config = dict(
    experts_per_token=2,
    d_shared_expert=0,
    activation='swiglu',
    moe_layers=[0, 1, 2, 3, 4, 5, 6, 7, 8, 9, 10, 11],
    normalize_top_k=True,
    balance_loss=0.00169,
    n_groups=4,
    lr_router=0.00171,
    vocab_size=4096,
    norm_eps=1e-06,
    tie_embeddings=False,
    batch_tokens=65536,
)
Below are experts of layer 8 (counted from 0) of a mixture-of-experts language model. Rows are named router (the router's row for the expert), down (a neuron's output weights, with its number) and show model dimensions 0-79. Each number is 500 + 50 x the weight over its row's rms, rounded and kept within 0 to 999. Numbers have three digits each.
Before each expert's rows: "comes before" lists some tokens at least twice as common just after its tokens as in all text. This comes from a sample of Wikipedia text that the model never trained on. Tokens count by the router's weight.

# expert 13
comes before: ")", "–", ".", " |", " | ", ", "
router:495592458440434550539645468424579478423450453476478544461526545580525525428536453547493482483529538540508561485477553485493531425551506586581456499576427592499466423587546468569519464573520464552510506495440456507585518451495509512515494533
down0:591491426482514565527469406476622528535452440468480483450565527427503524539508571482538553435551468496537422569492454471507514538436561485510526555519508529605472466510507572547474585391451460556436482504449544421446413577513434431555527546
down1:473531535437492549369423448578579427478506568454529503523559493516463544525380458669530560488411418457547602496438503504459490642586601484515534495488552442531390476518566522538557440501523458451509458563608515481460542544468453476478449475
down2:576525543489530594489395461531465485433450499534502482563520502597512441491448576482583578452442428430443499423534539465411554532474455564436455448498513511437584545510433600557458540502499478498472564528557481419538476450489452600449484491
down3:451531499494489555511533494542566532539507474494434588464561504495516470461452488478506507554557528498474470453535470475461509477378466527423556522424549408545563562465501510461521519558485455457509487435505491493442464498480471486538441516
down4:500410550526451516507509452444636398454430425585532557535530508526486582621482531514538522549558456491454501492409523551496474502483522479501486501503465510520555533368425511523461422502485500493518487606522523513533489565461531430430487436
down5:448498504562443444448476467530563625573536578396458448439481471493504471535513517552446540549450635454520408594493516474435409488563564488571453492558548535461468467518584507524553541446586484475467540534559444484409498429446391483482510539
down6:450458478436401513518426530491481500518578576491519524435524463525388442552477553533400481472508489523496586468519425511479600600495515582524541472557492470515453541499442539551519479508413544466491534506448536520488499496504534529502505458
down7:471504445477536570478609526501483433460658591519459483437517432443628459460503512487462465466479508478477391528526457561416472455560540507493565514525515484507555431546536432521538561505572435501487429505538503562401586525546570417550471504
down8:545545543569473494519429389460406456534432473501514503477521522426508518545548564597418477539569378431577414544582463471528522514465537528516459605519519494447508440492490467475559503442483520431585471554512539561393528583527592442483600466
down9:380510568467490573485588510574520436426548488473474407528463467563514542458532499647578586496513488506538529533608518461502516487510432510451619367526478492485441561580471572473573404484511512555486574405541503472499531474521575439531636457
down10:598469504488463546409527449560515468476443489439546555484443430459506419662523521504565409489429485528440507504471578491479481446486484465473506438447514503545497437478417510516536551431507514464542524530518468493560486507467453452342520469
down11:558458426390503486457590449569540473447451508484454564489644550474600525470520443495458450523552502510475426509599456597452485505387531546569605467539437404465443500483490484408464488477500468415460456494568515447522459529508444514454469565
down12:453530470584481453352537460435561546544545512463423595503551420468470466468556509518484518471471405518479534479495563492505471460459476474531476472560497485494511514494533571520555527500550506448616447524421516494493481519487473534571515480
down13:558561486493597523515511459572493563418631404543436562483555484526469430449504504442496554549527612535552519504463536484594456433474556544459460525539506392509540491460444480496509563568475486467547421490471479549508456543543511506430446583
down14:463571513468519546549508488428533462502553499607512417559414443459518542428462565551437454492603491556458468516551468514496492494506511499492568452504511482542505407448511478544490480602492603509629523447530558457544562488475371523545453382
down15:452502508369397490571406445500614557538531455445477526467465601446443478550501549506495541547488539519536525483555473596521553490530538558475535528436521500490534472517463554610556570478485491523491451484469468447513420497482517510489472379
down16:536578562498462498517471519510442568546502548418525464555476497511491414558482538477457596524563512461385401491467471567580612482461457516451495498400467572523526468520459485447509390488535518518508567496507547478475610369509444419578484546
down17:550473500471535487507560489566473580552527488417609489501437526449482403590442579423454452482499535492392522500561463483518549525525594503475463518483414574446527489431437554515516518536444491498513489579548452550487487547468544563450543554
down18:492571592622628506444465519456474473507444446482514528513464545593461447410459471531483420586513562479505496470525471539427548480505576561560463488575529442523511484502489494469524498566510473437506527480547535477580510517390521435586530619
down19:530569479584486528483582482416536427463473524439533477532551498495503513400538459552513457477553589463564471460547520458418435494520533427513558544579414570529458471477453503465521433541432607492482528478505535416580503535410560569384439480
down20:513469537551495447582429427488559528556497507473421468548513471503429593653459558482549628477428568564552504400586468443435554495465511482580412545480473531456527491471396526425440441461492465509476460499468554477521499515441505439514496596
down21:571623489491608480555416483433443414486503529491490410398559591563502469474498479459487582512514499464547490607605523541549507438571468496571487476538472500537492509481463447394489456359538496511520475507542470534447492508498484508474493390
down22:477516564582479434494485480491462480472487566414422448397466527462545499444506547404426555457469527516549457513476532510568517465526473587519584548530483430460587532508517495463623528628466467480434524436645526499455538520444554540502537516
down23:489488435567520524446536450500505474560449455478412557573534538464490425547431528473591519510564499469513536489495574422486429495485513471511470486547469483613586472527476514494573446521493490522557534452456639495399508453465560505382355568
down24:565526564464513617486480428492539484530474549505511477451510407439540499463485456467513485549487538546465561538504478502490493493429513525401460452484415487500484491455480411460493461472501478452461484455457628491480544443478462402581454389
down25:424557451530454498559543431612537568552517424545493555510430603415607537418596501494465510502464518415494501464543484483588519522472516514437506455459503495484536450529554454503438501534492602494529509475559556535506579477509425530445460473
down26:471485511484426518496453491554553504596448587561502513550466461532472476555570543491465417482452481651587572541455581515492471510479421525544482472553434529446530498381390533497489542533496531469494443543491544591516400477536544501428514447
down27:495449541523476446548491517434409470501512489615538450521337422437482500504511544571537482481500504515506517406528474473575413392451500577385444447492519378499499475537504445428520480405500467466515472445441470572569396454484535595538529484
down28:469497513594466587503546580451509525493437457587525490530587553455444468473579474459535464515454581471484548501520497511521472534555407499480519497442454484501514593511531461505525511622618551430526479565547443591480376459473527491489527542
down29:454453487512513425465487428527537524459508535578519452630599585506560479491480414479570497464466446466455521407618429447470456477482500469500464525424485470520555416482535484596543431539497578496492502584589533483506460610485522520560538471
down30:586402522505530464494447564476413565489471390522492538543449496509471493477534493360514431513520540570556460555459501493435483524459500400532436500487488483492448500510502489464606435500488473465542524425574543527523464436492384496593510542
down31:542557452520497572568480527498558352525432457516558563620581499435524477462551467387527580481531493627487495451575535555520445468420567514503489513427534469459560494549473557551492448458432437551502420489435579456547547449537584456496487480
down32:476512459386458554633539560442592558557472454557471518457526523547587504512583397497450523424462539455532457456470467508536412529564530487485449416457489551495534571525539474541425505452424520517460453492554563556435517473483590469520453402
down33:478526561463503430599493520499428487475463431452456473423546412614483575407516512558448509513548549553507470465544508533433509517513489495426449549508434475522460512483539569501550565509565440436464480562558405391505416508438582490489542415
down34:540597382502454525528510459431498423518614516423460519512499534456507521396603478522493491495512424453514450583481471400476545493402516570606498569498475439502510512540509446498590395500497506582508492524485503508579471507510502453510453494
down35:474443435472549414534575480470524427613487497527572475573582589566557604451427528506507556515475487567577473573508411453478556427513485507568513442540496486556508487492484464435531506495471480554415494506467496464549542501525431474473524499
down36:493491460518558455512442552517493528569562456512515441548476527444430524476518488438475538514462480543470500447417483488514476485454522552468515512398452479472535555573520525472444561539570447416510516479486595545448438406395494498472479513
down37:445459456432473543492534413522574459480538477457417523520468528481478468468454477518522489421465548471515448505446443428436498401614472493520508598555485460472517410453446521580524438480410526409506585544462528424540490461560491538551453518
down38:461504443424541511481533421529565453444427530498542504438496458467617467477476522535453533496522491514438556506594549551475507493518538512551517472441547505465487442527486537499565493510570447542378549512486496475524453501496532476576503489
down39:535417534545523560494438459476479465502470435487509443578491460418534520595593516459418541529534589569552544572485487467409510596491458576526566574357481533517414494547503436502515515501551483444502556585542618533453495390566546455544523544
down40:487540406572541557492463529513665458562492568430410450531461504421600510556413443478501546545465562574504541427559491492443542476458543555545452427497488513536543442517476422516516535520487532475550510456469470507524587426515430493426488425
down41:573529559601579499501465545440474529451556505629464534486568534542486521493530428508431573475485458507590501524469462446481420509529527535529438501517480482504446583456457514508645399412522542544478518486529534508458479415523504520558409487
down42:432432555400532413448444449514464524421421513484489499496540487509513384549556465527451478504526510595463485457539478576446469504411550457557551499540504504505460502496463552575457482532499504495607529479539412556484456499598535529521525411
down43:499476559528605529512308486458524530426491547455516455553454412496529543540512525459525575545551511550546552412460566513442505540538434538541498395506526514522476502476454419503444499519510504444484474411506549465509423409515612472484522501
down44:538451544511557484485503482535512516503559514478516512438506499470466525436497499527463514481428462475465494593565566497500527489556485545476419453484612545494485420439522591439501506558440445516456475462438496494561432491518503441466532536
down45:585515433603481538461551512494453393487462530487562472536481480603455532511364524433486453498397526491488439532468371465450521486483512529483463416440520522534458549519502463507525513528469580489430454444481481492461379446487479474511394511
down46:608511518494471498428463341480592490519462539516476456437543530416387532463521526460473489594490483472558469566424488478470448471493490506440389620472507449557459501495494488572459559553536467534451460507538412486469462558447465603415540495
down47:449515527474518395538410528594675616456535534529468610488457485430521503432419415546480509553439496473426538427550500552465487497398440567466420505430576429507460532472534482526499550521505581472526492471554499470473478462551504577533467396
down48:453558472485420450599534505358377494493525434560463556406591480467472445478586540428492556515532516490497427520587500520502490542503426586516452562535491505506513486522465451515520444589502462518512520480501507503490561519579497464515527369
down49:424595484522508487495591538479510516483511517452393614418538527547462490485543432516494508421530443490485489444640427439453485532414450454560490508618501521543555466470531564538507554537541530446471507467507630489516475482511529440474464602
down50:444491412466446459495526529420574521598444414512450482515490509477475480587529559452479564486455469453511488509393540531541553527519450470526450378478414473461467550551508590506509473490422479540505483494555536472526462560478545533547570521
down51:528523559486518532566458463562627457502510449565448535508393546608529507469562577501467494556522564594492510516395489509542458598536463615487372520516572496501455473463462528511468472408412590493518519503508519478417551521473560499460514469
down52:531527557440535438453460453515470461495522494563492464413529515605444545429523501485591472484477536419524523572482521458444571509549431589531513502428471533537554499489474424390468504405569538495415499513552481558506471438509508510430479460
down53:508577469554584533470440427487534574562521491475465491535596532512589502602488464396518467434526481552453489538524454460472620493532538421544539577503496565449493459540539518559497542602475575559569598466561531526498522447541482437498481452

# expert 11
comes before: " |", " | ", " ", "\n", ":", ": "
router:500437459485486480570494510494571521513411457399544545497508464417498470362548550444478486500470447469561524517584498467587548474520486544484560431470601536474491493547526507504611543552460545510532542428499478525438572499486548507525516505
down0:491527538553548430436402424546460590379590454528529510494484464503525482502478449520457542392591404529574493411469527524588502538534470486541498507538536452494501547517508508505475538441427382535574421539527429482462472518465491486450560566
down1:531416505567504523562542476488551451472495470459503550539532472443498504540522471496523585616482496579432479425468533525431510582425473474554414599505449464445486462444456465530518430455510485540457518590481501483437395605523513411513558425
down2:517545529435428534578570518455534457503554537570470538509511468458468507496488514407569427441459350544474479582454424399489523522417511544489496483575552548472511459403529436543525527561461531382501471495548569442533502526492466607463535467
down3:560515579517605492490381435571429473592533484522507481450444519631573526484498471397503438515567619520527491536510482476494450460433475417500550475453520431456563523479466452489444454484512586418470551501489589542455527502438482540425568457
down4:495530463503440402404454549557414612529509470466416549504441435345543519536451521531466438464498480461593458553486396530491533449510489481488372480511474483554527520427485417477533503501505517537520570468572483459432474527474394464530454519
down5:465469441473556500529598448557457458443485401503567484501547575523495541543518528480581408487494481488477527435422512501420559420409477602486559461497458533564463467515480457477551560473511595568475497481514499563554534541495535514583488522
down6:526566396497460410543552406463444554559418385504529392546521457529533583499554557468517562484514514535422485439485434450496608550553459608498536565512515489497463527477546543583483517478404450534506465494454452531513557433537564554480467578
down7:568539534609588496553463475611542527553557434543459509470449428530461489489486469617469491415496476495521565490479389614486469468451496565459425425543438497548498503528476487468482519489509510581611540462503494474507425476535551435525529489
down8:514563461419455453466495485458524478523522450477529487504507425532527487466478446535480555408571460479487504476635552594590501547391438483479517457533535477548405521608531479494549534481468479595507454496490533587416484435557595409470613425
down9:569528411485536557449456533576481590616508541524571436529474528481495499516458394585483460488509404478512461564444525411512507579485578567451441423485473491438511487540578436525498475445527484563459530548501470463481514478573527534547452429
down10:534469496477368518555514560456509571585512545401462450439509430494495516529401427588522512461483548482556504523488499531543463503521481483557466467529569533529434548560524493466565490595451550550522506481452563545465515449394538471506566509
down11:500587489475453454447520412536505438388527548549488514540493419583574437526491488501442544556505367493529507429475492471410410497540504524548506487530540555510470492486428426415486545574448481591416490513524483515570568526497432525531582523
down12:457501579351446532522524486509467375488520514544409535506453504512450463509533475578442480466450437453536580472459505453448486570469476531501444479540487520518408520500374452549583507628522518542505527529512430506554442534591497494541604465
down13:499502538529470445551446522414516537461507518423569552492536415552488543457503603483519513496522433446515454480410501487564486511493457505605520433517496470552438492557581526435535550491505541485408619435506508476469490614575505466485437573
down14:531447411422442500520526509485533534499440536442439527437573485380581504426459481447420396529576582564575517516531415510417426453524447451445492409427487437508480439454486536487447495544485575490466463438453488460440452593457507505595537438
down15:481501625520455475447467467515402496515512588529461509530583426547575525485493534526520557387554483465518496549461447540474465462541492602564507496430536559489591518493540486474586609517536515491509454564584485516542525507527459453479460558
down16:447408583494540449516488524473435528478523454520501503462568471521476539525491445534539499442523490406480438447540628439421511468526608582466609526474447470544497541519572612474564479515593470553559416552396451563504500448484503561496587438
down17:475518503503501495498517563450511528537496530540447598590508540421537442475455533558437465538525469455434553409527577560462541454515453529522437513475466497466474467593488500457473476498505497603466585569518474559524509436548456526422462418
down18:460561468453466513599603550515471470552542502538468458495432520458539436522488541542403554469447521477458553494541442577580521428522489533575462479497625547533422523455505434471553486608519501579468404470520448585495496493522413459532607519
down19:546506556526553493445434454561465463468441543464529468466441573506538570525571447483589530442527508423516451432469501540509491491488478509557563490475445481481419493533483583570453524534533522458480481488436361478466579495533527458563542552
down20:538484596457527481487433427570526524503498523464478444433500526522483522608522404556521476468515480476539438473432563487482510519496529586563447576548490596606460519445561485540564505514583499462527504530457402518588498426498478547535556548
down21:549553479464503516470434472467533564499442564557524463526361475428549600452495513468554631539522501503470449500465514445548492538503527458495431489485475458511563514570475592501579501494431581514477468430579587560491482506465584582528366568
down22:420521557524526477493520468540440487620448422531463553574549462461474493497524454473487492545494556593562603463455530498530499546498514534575533438503427501443443501496412526450536512464600473482486516553483489598540465375540544494458473539
down23:461556429496464516436434563453478538553496540487496437462461505574531473504497461437465576520458497588552548521594574523517449493504461454510565459466532510562537530579448485483493439654582473471507446435532514427437520514477499442501568546
down24:478519444538472469511575498542547431513596453533531487451515491565536531485395492451558421501452630579486530550501500486412443458470499522582404488483537561507500520466576513393423460527554482481477548416520502562530497448466443440549511502
down25:569464518543537478520530493491469471582435555493501523496383572423422523523480575449501523504551451425526552509452482564445554568532522496551505446426461447569507452422473409554445506472479637481543556480479512565454573513448415431512492436
down26:482569492440516516595548578406571503597475546447546520482550538454549450524472544501545472501506378526483548638454513487457430478410537551482499486427474489433482540522451472541480547460482519490463464433521446553475554541520506609447536482
down27:420406647519565453452452357548512509534420518534540471559478518534453612441523469564453538591417411574506486499475507541439447565440494559507503520567552494510457472556428467468452555492513456486580542552509486430496516513522455519562540462
down28:528451403422536414446456521487412526539493559544607530485521559474423447518467498562498487460473541547512528558483569500476585457498518436525409523465481471521434565425545507486437578507501462435379393447467549430560469487540493395424514504
down29:547536463511474465492545408583444594474583504539421508518524398487463459484431491413534515492448458485479528536544435440523394561414477471390492548508547544493500580551439500399428529557482527458607503441443493501492410550523510540364516484
down30:460413493469470481420479484555472430456613444468542511463478479562427460550498438490469534534424442501478491486432505550467463502509532558471486593434486511463464502474449449480502504556466509530525567396491524447550531545442490452452425420
down31:305449519506460517599544562516526625498479504635556479579423470602503508486509565562415424513487392475426534459504534515500500498563480504525484551504442475433473469469441529485538460486512526431553504542509464451474605557544574464474487445
down32:530471447553495491563484431482579474503421464390545473576439487447438474457512527424484518620452498534520545494556452447536531497481533514494591452430562495509441550502485455559532422445442464485474496508600563498474517493409539510561549585
down33:474556481538454436536581462534465578434444484501497468494520509368419483584518500543526503493453531483532472447562500476425474575563396476460513548525593568447520389440472575509490511380529443526594446494511510487443509464523505449512509510
down34:520520407524435508590486400469535485401489596593398556518497504433516468326516500451524543511473507540493460508530511535459505590525414553566452516471583480486492547477460479503556509560545497511403518526552561467478498488451592433474458517
down35:442501462464534477484505516572469504477485576511463518444436482484516426575442457490488450496421551483496519563407431402491503492558556545519465418479427462533429471521461557489549494522461597554469484477526572412482503564499491604507479509
down36:519358580507497508423523503477389527493523502468424500522540540534423565568435473539546539512494521533409452521474467530459463502499583507556423482454445512455536377470525482578509391439595515505503463489554489426491512422485453477409516432
down37:499444464410456526476442473613465463403418465543500560481535506543527517471522435533470430530446447497467476514515546417501541457400522497493508581573528581494495505474531586558481457617530466493409566587433541551535543518479526430487530441
down38:517439441483360584467479522561516551478466496467461485505553456505534579515475512366430456550523451521402515488484477523486434451540539520440469453498569552483496460464524423392492456454485473450451498532483539443461541469488440522456533523
down39:438518543494519432575506447543452420540548479557475467567509549493503509492568506478546513532499538426588504546604589525554485568521452493500458436529571496479559512617574443565566447501444506493465546558514464519417478477540478570415500513
down40:458447468502524454458557410578449478507450413572567478403515495487438483518591455541581448527485478511538452465510482446543478571502514484501586550486572451512471364589481451556408506540510508569439526543499481481538513529519498504511506559
down41:510511465468427493423505557480542494436582531531470444437473469533477506451581435576570514517493412578492517478496581484507444472577536497489472469515535446657516465473462459488554499488503504532500524511500547447493488492394507413524451457
down42:483518544550534588499459593567468544534360444514529460515504514546533523484529489614477502482544562520497553564460568557478566490460564437407543569435475536492488542488466512543442525525586495557547518535570390563532526448398572549488566491
down43:632516410427465526472535533561469459475524511434501484436613447586542593411581495415476590408523519534579401536442511477540481506472503516572533490397531570560514462552486425488570508494423513428508585469467500532477540501506550420592436513
down44:479420525481556541432505467496528452460460440542453523531523547437529514487496537458622520510470526449537536484585586512471582462476494532459406468472576541597475491541457498431505593446526516468432465565493560575486494553503506546512502523
down45:451427454538482504553488565450559444491503514523590442530531437530435486557488585452447474534562490640490533398477439440550433516544564523509545470553456460422536400531537575529402483421473553517552483615480542443514528461430503446480436509
down46:431505435558382486551553546460464486566590435478488543493551480454460496460531561505454475502472507531542591434438616490509544508475568492494477475501467563484477407480531480527450460501441459545467449569534432461459542566548472474514532562
down47:569526468547550507498403567552549451452439559570544570523508442507587473422451511447459603547567490484503448496422467503435520444484404485483529499477523466560521429522539451540511462490502568479482504451528528491464446457392452528495503507
down48:550359487583475568564411470447525471503513570472505553522465361484543493461516543491536404553492515430457445414444554463534440422563583588464583449579516418444492488581512482525483541450501530448418492429507401600486522493536537536462509513
down49:526563588479480550505528497460544495471592469526435487404514542548526468499578515472508547502467548451518474489557391546412469466484493530471476578522517468444515423528544555489471482482555521492426462516481451516630452532658545603464472606
down50:450512479532503476618428563532562445396550603523526444527518571492504461441521547528524484516536493510481416489522498501522525540512518546545462514456438537458497531518520530474547466554514549486380417564532424447462466386499487483479586453
down51:504530557494493549500536410591580516544572509415535553424435554422455534419555467472526448520572482500480532525547565482483496479426489434493578581504508636543489584481401510535553598502459503507509457426438538626479567444526556555504535472
down52:592506515525510400518422505499501479531483542449550544556528518548560462533493448481519590469528563545544454512492568559545412444410465506579543454591553476526478519433436565512471510415473528396520509440435571540569515506566473499484446450
down53:472482556508480601544543513526484474461492511473410505533507540540565566428556492552444424438486531408578445500568478544454481497493511543521504403508480592486484468530510479535569533575567474476457521555519538574455478471505472476531624470

# expert 1
comes before: ".", " to", " in", " of", " by", " was"
router:507633432582461429491466552529407489496530514521529484433523445470522539494511569492486459524554558520432552535450516405474570591497478511509508504508425526648460627420473524457515526504470458400525516510521567549469475507467489530555542578
down0:513467481597477537491463553530456497470499527520509473510502446653540479559510535574593486539499423520419465483514479578469511516436511393496513506523469462500515473509430580509493444494507471452426510585498587541496526602572449563477415444
down1:532467499462471513539574467514429506502409543509532582465571449564491519540469565532470488520512569472394542369368495418511436464459526459513489455459481397512529440513529529492497464422574504433557583447507574519448499459456504539472502391
down2:400494595491431554468403440575479449464481559473556487435452483435457410525594528539507517463610511408550492528411479439552519462519569467521549557480541520482526565374500473455441479497484482507473577538494549492484581455476554534451475534
down3:511609524563555486556435497489562485469598555354508501452535576506487473483546500434475487574536488483519517436485550534540523535439529459382507547413537482510467519353521456504671480523419432553477495410531585506419446527440480485450425508
down4:506511514513493471537487472507525477510499559450457519558569477629500440490521524466505503482510428507443587470517464571507553628495560441443500484540459544605539385477500499464541469596467622466452469460458549482453452595518486650548490502
down5:417456539537492586448517464469536445512425498500563543460577547501548411474446475504542549488390550512451527518479482553536597532556424485458508558455559554482516486426514539454518514404442576496451437494486528563492432530467531445486541531
down6:492483471465504454554561527511484531559425503549512447502463374514466486506542443503493566528486429563533503483435418421538517532486542428428470564456521486545462454488525460653502487503537445462487502480549492503493591578488531500525506453
down7:429473615422496450579439436439456457471447408498529549450448511425502397535507465575463485551511434429441550514539486453469450433448422523525518473475553505481517501470490505590509479473446519511579543538448430463456569477584514512426489437
down8:536501450526510556505468524500423489559442514506501591494538540542486465477574581388487473501444455537492457522479550566515407499464504378522446498486473419429500480409510486540548506524473521539533528451478459536490498528585484519385540488
down9:550401548461520427470530472402505485515564427469523512488518567448546498564451548560476462527511450376462496517491409471551434436532618529440526662501460505546477508538449523523468513487537534513503540493436490497500513516464469330524406451
down10:423422473449521445478614463494461490460535526485460497381506451545560473447517545482451545503455502432446409401524480608508487401561596527463475457534482462506513499460557494474516535466608453494429538523497517512504549507541519474504533449
down11:498424507423487568537553481529486429534562423525485427474524501462434519586572512496442445531444494551510562526505524496560519437527478476471495491499390457412511525497530531567532644448523485483502588490518564469494609534375543509536483448
down12:514553546481539435435523512532561474552386518579472504528484517543589493581471530541410546517465562510406546427540485524492417448558515490535482576477561504484553543464472436552508444563519578450462408505552494529489509447543506506534443375
down13:471512538509579374458567511544461492515601425463524441529473418595434537505484458429402652550530486469445525404527524471549603514499449516396573575484497565504447550500478489499509491564595511523521493392524504466583504518503450500560479510
down14:527531529502438541501501464484513461507506442559473516510486584537503514541521461464472472466533569388464464470528519500474446527464507485426544492553390386500502453497515516506509483486556544575436483498532410562540455542424481497358543563
down15:498444517549533500465533423438508506455522512623524484531491405436364499552440477577484483426508580492509464442384491395540425571580552552586409439512446568456514501569527522516542539481469493553458477442497580590540577544530426424525479492
down16:558513540495484460478441447417533492444540560557436496437454451481524545552498613496643453449543495516401548592409468522552417510459602520576515515469518575538514556490526468515498511558593440437463540516463501462450540554568525440505408444
down17:588454617451480492417512480530518495448516533499425346494559500533430440505561437528409513472536543407500540488475564409609450560485487503497458527558496471516606446483509525509471541531540628484506496494453468476541547503492551562473545430
down18:474544562576491519538374480501536459475466507436430480518551560471471374526496561587496511488557471516497425504570586518572462523496552524577463456600514448487504633429467562429616478499475496479529508519640543440506536553509479533598466459
down19:561491444494477475489573545486459565474442484571546532486515530470446596607512433527540550525522440597497441566519395497495533497505446528457474592447567472586476491399423522521442511450532609506484477412624503539484496567481444535569497492
down20:437591488537396626505582577529509479535510518425450504563511453390377442493532459417474507558458494475468500447460531544468472522575494508518515495530586513478565478548467378581547612521591450471462517529432654478420386511460493481515488429
down21:485494532498565487504488424567484419456438463441526455508559554547525475526451407573545550521422551481520416533480550600545536485484573508482594445519540495440399508621533438467510502494517545515515512530592559469531514583502520534432534400
down22:546485456490527542433460515476413497501460369370561515505453556487575436506533560495431406511491552456369567516579457387514510500491462572563505483478418507505437441502555531462523512447503490509569526519467438488403517452535433558433502534
down23:429455605486425545475511514495518614526572522507436510527522483505506593563465518422496512450620533457539443431522503478504530445434486466479490455543537499500432490490496503586497487559456533507494411420499536505582529484462522435435395626
down24:581422547505536421454453539417539383581477512478521398458485489509460480465515418558457527504556618416424506381489452487485460538506474525461522446479414565489613581434493458466608521518467447501446498516487533533442526478505502476542607495
down25:535557540507610496438444428562450525583461521505523503433493609553406516443521481524566381523453417561520454446523444498512531567531438535523541440502469476527456480473479450546504468486408543553436525550465497595474531541570519557653458534
down26:410509501499554478452538453463488463542411515556450431586555467502472458524466500495540463549527403550442545561419563482419448424468526470408481438546467466451525578514509462544417521602446389450522560560489484495462442448499566530498473452
down27:568486571490506569495634490479531533549439505561494492455530482538629508558521446526510505482424477483591538512508520508363580549595519506448506436487479513529565547408476533552441498527487476481500437589539602530461551497504549486462491583
down28:506467546604492534461511471430459478453496493603462526446716560459531465490485449535476566444477539551465417511411480491534509479434498568412524477468473450500482450579443554539475446516466469408400559412467556481565430452498506520492475402
down29:496404594498519438560375438457483481485546514464462481537493496530526522479521474442409468481475519510551504476493479565555424478432453464523476564483567514527393443452519449499366509465491440574464586513489496523445480459456447520473498398
down30:548458521573429570509537443486408530510499478628476565558543441440501467511454493491463477539514489494498373546534457501513525474423501445546502531493459477482493502510548510509445533572612478497500467494413477486616578514496504477455428485
down31:511540391503475497419512598415556437524515562452361460570485567480525501477572505518437518528495466447405486542668571509545514438614527497435521469586480546546524385465457547487572509434557404458450458590527540448437498530514460501536487552
down32:516470475536486583469462398471509407532515455555513542525542470478520453494491482509455568505520524450505395477544530524549477397479582547543575506541455541461522467453501466580465505439442524489534504487519489486475474538475461449566486450
down33:525564577569555528499394494545375507524517490418518512582524390430574509560470457467535417480502514453469523506544481430520525488489540443490582423584506457523487531443524511583491457423514407493546485556408576584506616440411522465460414475
down34:550582500579523487478437414460411487510473488535453498461532492546518618557475449516447565582524566510519519451460513500538502514467529485449532536468433491387532471561555551457527457479427459532459581456545531551449522495441481504593540549
down35:463575453497412532431491534507524536532604555450411460420480544602461541490474442558585519448462579466522561517479557389486536451523498491469495505453469428535490430448478496513546513404545547532441501450480522481407462514494444558527550488
down36:523544456494466514466459499516544536465575541492580473519469523426523364532523460502450469473560434423522445547492467460497487468500431492458468508493570499528512509471551431493469562533403526469444521494587476484518471470456443527523583490
down37:484527500471428479510534495456537508509489534498453510522592499517533493469409504557507490417527457540551559527527534536580460442610450375453417495568598531478499457555454476429434489508404447489440449525440553480435432517474523459527421552
down38:491409555529433531470522512562387542472462489488500491554511413532479580529540449503471504504442639527489531451527543507552515524489424522544510576438497514513519494490517468414507501457560480497434490484581476523503613556585501466501475502
down39:524481535471499539535518552518571503628510440545440435416523469481545420562527436432459473515478530394380582535596489482508453516525530488439519480561570536443393455490448512610456499527541539590510590466481448549469574458533507468502474540
down40:510476410468403475535520457436470467529519551417424452477466562451536480487503406471524515487588508574451497506426404571535548504486587492466447446484479468514441448536427469460398495544505493489522461498597484551477425545484480539561499557
down41:478493561447535516472559502525531477623491490524519593548469502536500543513567583557523462559451481491482465511437447643542384460438509515526451567459557353498512517567487485445470429545510579568487504471457469556467553478546554486419501491
down42:610487530534452406500505520432489537449556515493446450493463549542481607510538579536402464416462473506496539481480509396443501578512530560542536481480473413502502504511410523474517489456464571525549488429439529583503468430516561555479513433
down43:489494448416498538493436436515542510470459442418574497541580598489540489502545508543494551473513438526461439530498518450523452481516607393513574487414518507489507484469523455510458460514497528492517490459532454505464436473489587515610439522
down44:480493565523382481545362450396518479498561496479564506543467418488452437542481490504516423449425586559515468503516494548431506495504586443434505435453412434510455602465571453442467440493534608476484445438463518560527534439449446546435479525
down45:487433428560501517379463523456505530500379532416492501487521508484502512537478452553500515548494488503525459487465412470475562529484528465557484547547496461563404469560532595549432505443497439539494482420522418535587528483454569466563495514
down46:483448420435569458578572505440580549558480605494411506549480514506512469485618466538559477507495477457494602404439466513469459527436407485525565500477568480484489479519507523577531585506533500498501453543478447501474447533478517528482464479
down47:504429583524522470417493471553537490536547513448498468547407498503515515502557581428509524551544520506455536497391484503442501492573541527494464536489490489530483418458460399459438445449493468480524479519538560496444490396458512588504493518
down48:544556580513514558529448516574454464466496521432443499548472427527462422411543397479525542544452471431566532510568493491543493536490484479466453519489458549516510454398576476549467485485488495463472533433459563457469524522580484483440415443
down49:543505532533532531541537479424511522521513494582470523532538505448434506510483373563519526519491512466537516580444466473498522506442579484483503629564498569529425431600431505480464537559579473467505404568611478467577539629523483497523489502
down50:373431551515591421450472557440475580552488595458459563492386532430543533486530404460453496510493494458500519497503439578478481444469501412472507503459531482539558484513479461542618464554504503516564496483442493453518543465481486508494453473
down51:403446445482483442642534545396567427499465511518501464437454500608504457601605400574463546449539491537535501475512461539532534455488516557493515497544545549484539530525542476457495452489532562513434562478538586545559542442517447400492489432
down52:440590492478501511431559569515515490545497548510524436443523515510527577423429572557343466391464576483557435543494450402491482516486432508487485486535523482484463474422520518467449542480479518569512548544490429526531515534532552532567471537
down53:567459554510458479409516476601647538622593509636530468541495554510535444444525542458438567513559451498545494527519482481415573549497434498451480577531584514539485491503538538465557485473448620569458505484486583525602561454442527450470483554